config.toml
n_layer = 11
d_model = 384
n_experts = 16
experts_per_token = 2
d_expert = 144
d_shared_expert = 0
activation = "swiglu"
moe_layers = [0, 1, 2, 3, 4, 5, 6, 7, 8, 9, 10]
router_score = "softmax"
normalize_top_k = true
routed_scale = 1.0
balance_loss = 0.00264
balance_bias = false
router_logit_norm = 1.0
router_bias = true
init_std_router = 0.0151
lr_router = 0.000905
vocab_size = 32768
norm = "rmsnorm"
norm_eps = 1e-06
tie_embeddings = "early"
optimizer = "cautious_adamw"
lr = 0.000547
beta1 = 0.9
beta2 = 0.99
grad_clip = 2.0
batch_tokens = [32768, 65536, 131072]
seq_len = 1024
train_tokens = 325700000
steps = 4359
dataset = "wikipedia_en"
Below are experts of layer 7 (counted from 0) of a mixture-of-experts language model. Rows are named router (the router's row for the expert), gate (a neuron's input weights, with its number), up (a neuron's input weights, with its number) and show model dimensions 256-383. Each number is 500 + 50 x the weight over its row's rms, rounded and kept within 0 to 999. Numbers have three digits each.
After each expert's rows: "gets" lists some tokens that make up at least twice as much of what it gets as of all text. This comes from a sample of Wikipedia text that the model never trained on. Tokens count by the router's weight.

# expert 9
router:526542537481500414518456575472496503448522470475485536555569556510505518512503497426516523526391440451475510446479508377556468414424510457450497464519517495431467438397470572476485549514512541509464530498479503487638465444527519569455530442452624525484511492511547491489439556522469447540444379438569461462501589534444484547584459490503555589554491472468496564484531527581525460507537
gate3:530426579598523529394552498423442467589497603524489494583582465452434390474493489471540460531547524470533413488453400482448554543482410524503533483572531438589461598544407392512419487501569437570512449505488430564439501470449504474574489516530547543482409483507577568481530412519484506522491459529511493536440470449464565525511436428489502490502405477499451562478488494475417520526472
up3:555490509541513569460484589582507424510516550498519445517573443461399495495515507539445541567461477451499533432561445431347478514506482495376515427553516476512526481508417452515422384530524522551583410475521446494608466488532558587568562496471511496529475403537500504520537575466467564553489548418503353508540437474382416484480449481454561561472503484486423549553515468528513505545399
gate4:449430491463502418517508509574459589473462452481531517550503538449504588538412593575496352530514475536538605537477541515442407495540556488440464503521453489456507537511552478520508460463499541504416525512416526525508432559495414564509458550577446537482506546576449502493399596454466418484469440626469457572425482565463453547466463464469523519523475477451516564548512456517446423418460
up4:538507471517473509428580566481530482578452428479554460454508505502483485421552450466435547526514557499392531457530436472518573475434464438540557443517433582435483423542455576494506384485532479579525474485483473578521458440474464503454430487520565486518480521443546601455515500529462525587523526427508409461547493474430468467451526481465571474522498590489463463547513571485568556529447
gate5:443494470508468547490514453479516500515427474514493583535426558475575479474543548512439439479504471527604445439491541529456486511434428517532505505402543503557481532474490448471571451470486486519519471522511517418486456493482452484520495514526520549505436474511501451503491463491533623530463446577546427494444517522459403464473406538550611473486545493459557462540599465563376560539541
up5:421461474482428494522446563466570493522479553519469575492428523547538531436480484515406496536530475482522519543485584468483524480565513530522478461451509499518477450582482548514498406573465495578466504569520446446507515486504502538472425501463499496517598527453425486524428431483477538556564541567534401546503542479491561518483438586526543486438519521485515462530534538515394496508491
gets: " (", "\n", ")", " |\n", "-", ")\n"

# expert 4
router:472521505516498472544411556522519342507581468491413615436465449394568559388528552530476509435461405544544578445453524555499442537524490522461563503501525507529571479441493489490466429562484516491465526537441416521528585518482471490467494593492483481527512481556536501462498522487527550452494495487444498530489485524573567474527508609448517474412565496486498528437442547497532496436552
gate11:473460524430542464400487490411495550436519548537459502419476560608541501466560549429459417581530481476531568574384548450448583455464392541425586592534520466488450467529397482514555588464479490535467494462506501514590494487507455433526433462493433524429517491511419523472593470493478469508427520434529519424473436417345437541672580529473500579461509457535400469513476448487505546422465
up11:463547566465475576463543597476535508541432486465499527467401463582505437507596526428445447632551503433409458502442535593442556545565502542523523541518521507498549496510559509574476541552504539457560458521509485460530522591502364522538463524379438481476467456502445533512511551509533435481452574366431431506500531406447491497568580538477502506496441429600484426503505491500544575529555
gate12:467440508462517471523534549506489539456549494425511472541496416415593484514414538372522511460532445505446475561452479464517434449533485464410586432550495451547530453534426539545565556438550443477551576564534618559470499463609469516555468489499451497465489515481516488504572464618399497577480450508535558352537421521482486565504566538507462449478508494444475551540492549499467551515578
up12:547478462463449541398482516600508576495541487492561471472472466479507489516460560480491511422422521421430539541531528417476462426519556481405426469497504415532575488504495447464434492463496512420472463499565435495584515576467459529531518556504503604485538476540453504539569457492404551509512474470436512443457559552511509555462543419493500462595533437559470547473427577498479550470532
gate13:501413514510471540556543513610514520551538558467503465440543472497477493437504504485533451435564589475558572543540518497521555475524418499500562436520492507610498531479494391493475510398490524517524591504558436486454513455523599495562454551495511559515449567513466544505514454517542424545477510501560551441461420526488483530408489522476434506462508495466505482454475574500485567483527
up13:438533506403484498487511566444452589561571478513546427494483446490553472477537527588553464549511395495475450449477606538569512477438483571520447650476451391445513558426471570548556482481562603564515482534576504541567473570472464458444477532453591406488491560446489556510441636507602436468626506563500478450355505484538533500527431510533576451495495594468517439558533489625497444575517
gets: " was", " is", " were", " are", " de", "==\n"

# expert 5
router:547464620472533488521433440456505538535436485520497472594526559391532493460469570550496507562511525514503480499514438485461485595553481503513475503443550505538551484517592578452405470454417487537487471526584461496500590586436553507517485525488473483490509509509438450554555490416440508499427476481502396472592378429520520523506581538407515527618515489521529539493491573444494534556620
gate2:388575487521585472417512519506577501500517545497455599468548497496546539501460583507424568513459433512536517435523591486379472498441567484409476602553469535479404446502566416458435547522428463495577523554426526558545450482494535489453481491527548493459434523548437509432585535490507496371500470492553460481484484492388486544532519424467555573542539417460480502578512577419482496444539
up2:604388516504427412467384401435470539528600490513474488508465512527418492601519476538564474538522622457428508559485501524623442390533504467560493483494464494563517586532410562518482424506533543590512550501533452512502529519538560534536445503485385489467508487435480499594432468441468484612478545449511500540510549426467544463428485428514521523477457541449614535477434458575511487467510
gate3:479463505467390576479474480542550501465504496545612440484434477571587476468547445539424440410555576487594550488490587484502571501586567523537483579423512462515489524499524444470452436493571476509547467535512579622484524470401495506477573537519481406527509562505468516477492485591530488530548565489511507416388480450535495519562463590499483514476546562436482508444390445464513563480536
up3:426512492499651599576456482543560465476547492472480467508406370491518543575512562431365553518529500431512504558445502516520488466449558444484433648491497464493519469546413516471483539551485425546457466418506537522617565502537480552506520546561485519480613479551547465433516465549465541440427440398434484404465565501508465527513543496576453511537573538525517496465401593461486467468537
gate4:586487416466586577434503511564473566487489497488554509496471442433533488435473458510427413435459618478571574465539539517567473441606512550510502396558438538520536484451500440465428470516365507495439526500506460429491504508520546531561458518593490516597485485514465439554551457536478531512525620486450498472580490545528513494472397479460493477542387392559436487437440436454481396512498
up4:512453412492513485441442541499501502516478531430516436598436431425502557474505541516519440459519519499572528473430513528533498467467403501477498472537454561544567532458567341459444515509463475493416524587480551515485547428505499484586395484599471507631438595474516394483517410539552410459492599583497528431492495601486568469500556488442511410585419544501589514551543514481465514558548
gets: ",", " and", " as", " was", ";", "),"

# expert 15
router:462432507541415434455536486434591473485607558517483506394464441567437461550465578489464573442448608391374425533528474362489480537441431489484513376471464464534514489506515460409503558507379604566486457470527430482535440368424469512546537440580474553503397467484526425558477579422473501554451471443551498538528523453455477491527445575449504429501486553527533473486467576557447457469571
gate4:533496494474486565490514552572544414522494494514547450496484437465565488572604510486453583474505458517523562496462410487506542466514499471560556481478588534481528480482503576516440451531594466429433556583450482545555517465526385524512558567392535534495448477531549510480448467498410517489485520504534566469477445554486492583488536600447505546443569524403623493470555484530533537576561
up4:512487587555525423502477479418462496513589440488515455516548505415491431501546534481544575570465524532490464416511382433489554516492479544474537566532469471555496482495583410498565560496569495462593468398540508348509590500545469561507512481497585449541552531492519508475495481447521578471501472539430452609559474414501605487512559488518446487517559517524469432538535451397551488547458
gate5:491508525529504513468511503635494578522445536584602513510479559412501453515445463430556488554492479513499385474596483535513468492536467520465532532532435512461433567456507384582511486519502454446484557363461428471431566471461498489455535466538423554520562566437476492504513513512377394518469457535518510432428600427501418479493520512498464486487535503501541506421500548528580512451466
up5:510461487495476487565463547400539522535431467470597416460516568456512372449466559553565570521535439453514517471466432414428531551526482642462467459436474448442495428550480473513419494478520448464531397520483497527458499497591467504499497396545548406586487581470553523536510541534486474514552523419478562535505489436462646509529541436366446450528497407505459536488532526461512488394467
gate6:462497410483531646583459534456565497551477544588453547540482498531511601510559529443583440505473515508459573564508516483512604516530514433484541490460524516490569380487497445488470530473420526418547543471434579524586483527524636369470486508475523464505549462507512530528490435426473351591544373372516563570507546405423466509522457519459536514432529508462579438486539528504490488449507
up6:509525501569425477477461476493456413439514418483531418499491407484546432568507513564513611517456531500505448504490570592540464439528455501468518479541529442515416555501482501492459509553520497424551434560557450460413526465531508532543307446509476514535465484498486435566554532518543543508507536522493476623534539487567558526481474443438450530483479505482399601475399539444584434501474
gets: " |", "-", ":", "|", "==", ";"

# expert 7
router:519508480524567553516561588483420546588543588499549372530485589517520473560442494473498467481531446520555443490474498561485580428556528527502534437475441572510537436487577489515537548485475599533576464527547465570513505476452456431457504407444610350523414372580464457496523503567422525463533471580460542497608545493556490480557449467520511471408492511481456520602463437475492469533446
gate2:477557489425539514469449524454548463498478551507544491467487426405606538454477509502489516536448543581492503407610488491514500547542530409496512536521460486552593426495522480555520436461501472511499481463460524461467484407500410446541638553443520464429408500437513535520490582494481565465589528473499448531491511473512427447490525506475389533474466535536465432470437543445519559503518
up2:507486494596502620457521452432541407562459502466442505426601583576468411492467505555597545490524482427492499491481463496533422559613519439572500478441510583449491481449457515492462535433391530517480541527473507522431452475592468552464513356583529512495498507544411535538515481487552563537376474550481595514475519528405512495529499462471510494521484418467559470530428480472598514395497
gate3:554519478602559481418437440457396462527431484516542574545477488468482539445513415579658499570453375458489576467437480515471513513498444513388470471467478559621523518446524559516480612522519499431533578439460497489449495503496543501564491428491562499524385491559493492435538442527500460541565578502566444470506538491467515565500496505418542494483516499496368435566551460488505459481488
up3:521503488444515417496433462405485466491446470582449540440566588601491480461434495561595520519593546419565493547454461510499487522508497575478471521548570409430528546519503549569532459368470486617550559527500506475587454485510517546469501410451489518484394491496461510468532559450504519491409496444527464490410503520485482598546518414485507403498420544629490480468491503500417528526497
gate4:450488481552543511559489499555532544462482510457509527542528524503431584500423513494474530455509459520550434490573548482471491491519459505431483559501588559559539459569509566579466592498503535444472482479448565528493599493545468590387543558477522559545577546504515495505549583539483576537539536632519509509571569517508454573451499673446437554520549542536459557421510564527489479420476
up4:538541601553491414527507445451495434496557521425524457475564547522500476476513533522534501432472501507441513554389448470456517501548462459478602495439414441560476503416531522439541427570449481598470518556573488438496442534508426439489491419531499386532503488500470528489446579507469464550450495501416474449386510565501580471585546479493564482482475393467467424621532456534518475517506
gets: " the", " a", " The", " his", "The", " |\n"

# expert 11
router:474395558513520421473498502517442499407397516572513496405488500557583520473455515472519519429514505502401521405566458448535516465430531547506485441507503466488512479500464488487544434500590473541515524483516548551460481548451474523595508481461489575526602484556485487534525479500558540499540529543531536571445448484536521446470429535544505416497508405522483526467553488511492442495353
gate2:459614493445487556543460513460500410548484493503487526435473469484483546573502465486465445484445553455519454509453520571450451457548510484508449564418493421484464553553464581405536494486515517562510527425506548568483477482427462481493540512420418440492541532464382421447483490465533474390540545501601534494547490490590465533503492483591572482550530542518553511527549564519408559518496
up2:537522490495566613484508468395453557473504544415590462487497542516497505565530495366538583521483490521439541490560486536503422436530507461576421490495572520475554544499461415522569464549544493526503466431627480463540579460571528497536522475561462509462518411562532403520593565476520490433439550590563529450458524381500486500443543465556515469478564491497610580551455513527445536464454
gate3:476499436464503448535475557526427578462616468477511548513496586483460575515542490455579451466592434443404488515467505488444574614557351461504476501422565601490535459544479436534456471466439461544494426559456491466526460499489542521526576530548536387536492527480522545520496510466445435548565477523444490514595609437423447453478528511379531558464523491556553478489531458421491433554490
up3:529502500421479416512471481507486535432559458494534456473544644487508464546496498469575436409593481540461487510514491535482503457473453453429565488453560529496481521519452497522472462494435487503446494547542489530492481478533397536479574499534545486613395558510461456533516450501509501549525487514429522456512487528454459513533624514482552526454517538506588485521478487486505446526489
gate4:560550426573545573498536520504510502513435550488437587442491470515508493537547512503398514460444541445502505562426508568526506554491575458514380572455467508448560460537486498556609457496506565544469409404518626548565470610461453486474527488503543439515584579455471562503493559619587473399427491599524431463456507501493587417519482552488526508529497575527535529458474458500503454498557
up4:465555414505523440495431443549495538435454528450467583437456465532480496565514493495434450463457545540522576504427495511550468452559569507549336531521544492543509495440542466493470515556506496451433554497452477476555433536448436509525523540487424530438464482532529539513498534547536519454525594531495420395514572528536511467446455509446448442568534498548489493581515526558525542477467
gets: " of", " in", " to", " for", " on", " by"

# expert 13
router:429434406520519572418497441391517484409383536488419500428475533481531564471521493578468495360405460553512499438489505580463502489476495571448421473536489529429560593578476451460571536549540529449459470424540604522533479563497485596548432408656456505479532502488423459572443487453491579471476452544489526442531425480492527449434464459527528443548408503490504564476552413447485517456469
gate4:510538536615607555437502514539477517463523580464485453582515450572490499481563459550391523529488452501529514519483532492488567584478558603517541436477433535523391561498475528479518511498465496414577497512499434457469508556486422521562452565484450470545447436521456460584482538564532549569492524471485532454490522560589521473502547486479468407536488473501493543538536451569422487574480
up4:451443528479450433502539525503481473572514438505505541530519532490554561475491540502540493583478479514462548526474541523528485496499419425474591542508523566461481491505483421524556499490533457469448523478461437535539526450481513485548526381545617410486578529460500519410557419457490475541376454568462445536495464490466477562491534485551567544532508464426457494587509513437454477452455
gate5:512506532477551605540463556472501480520477534539520487480604451585505503474559573473544576509494511470597536469453390395439543486549479515426468454540438458499516436460439551467498506470477544545515553453531516486514462451520521546476502506464473529475488508544493610496482476494443486458442460395560501610482495540414580559533491502516481479558416470511474505553373531456496442423483
up5:559563559473472455475456487553491498471594471544556555544372479438506524442434479492478433527494470547411578469529607519613481536507499396616530675451496580555424566469495518526537521528543547453463513592537502541532507440349489436528492553501522531520479532522561445369538493437532505426509478559468579489508528534495466520448415491427496560487503561449534450505480432555566543540484
gate6:443496534404518412591520496583458434568467460528384564461497511423546489390549404470430519485541491499378535416470496545584525439535507494579470468426519496482490517484516555451530481445441472452516485485413511440460508511574496418535500508478489426379459526511582422503537430472398509472442577502459489567488577445530502489522454544605580529472471519450552480456431507471484528552495
up6:565465471534455483484482444508548511515432520511521506393436519548542478444513399626551509541543462553426542511429473510553489450422463545603586544557381540482510521447555522461479485522568556476574516506529424382499453484533429480562520510464345468373452500486466485510486543550454503557524528474527630486482435433470581502530487544557629446497441486438551500506538456603432481565457
gets: " |", "|", " |\n", " In", " after", " September"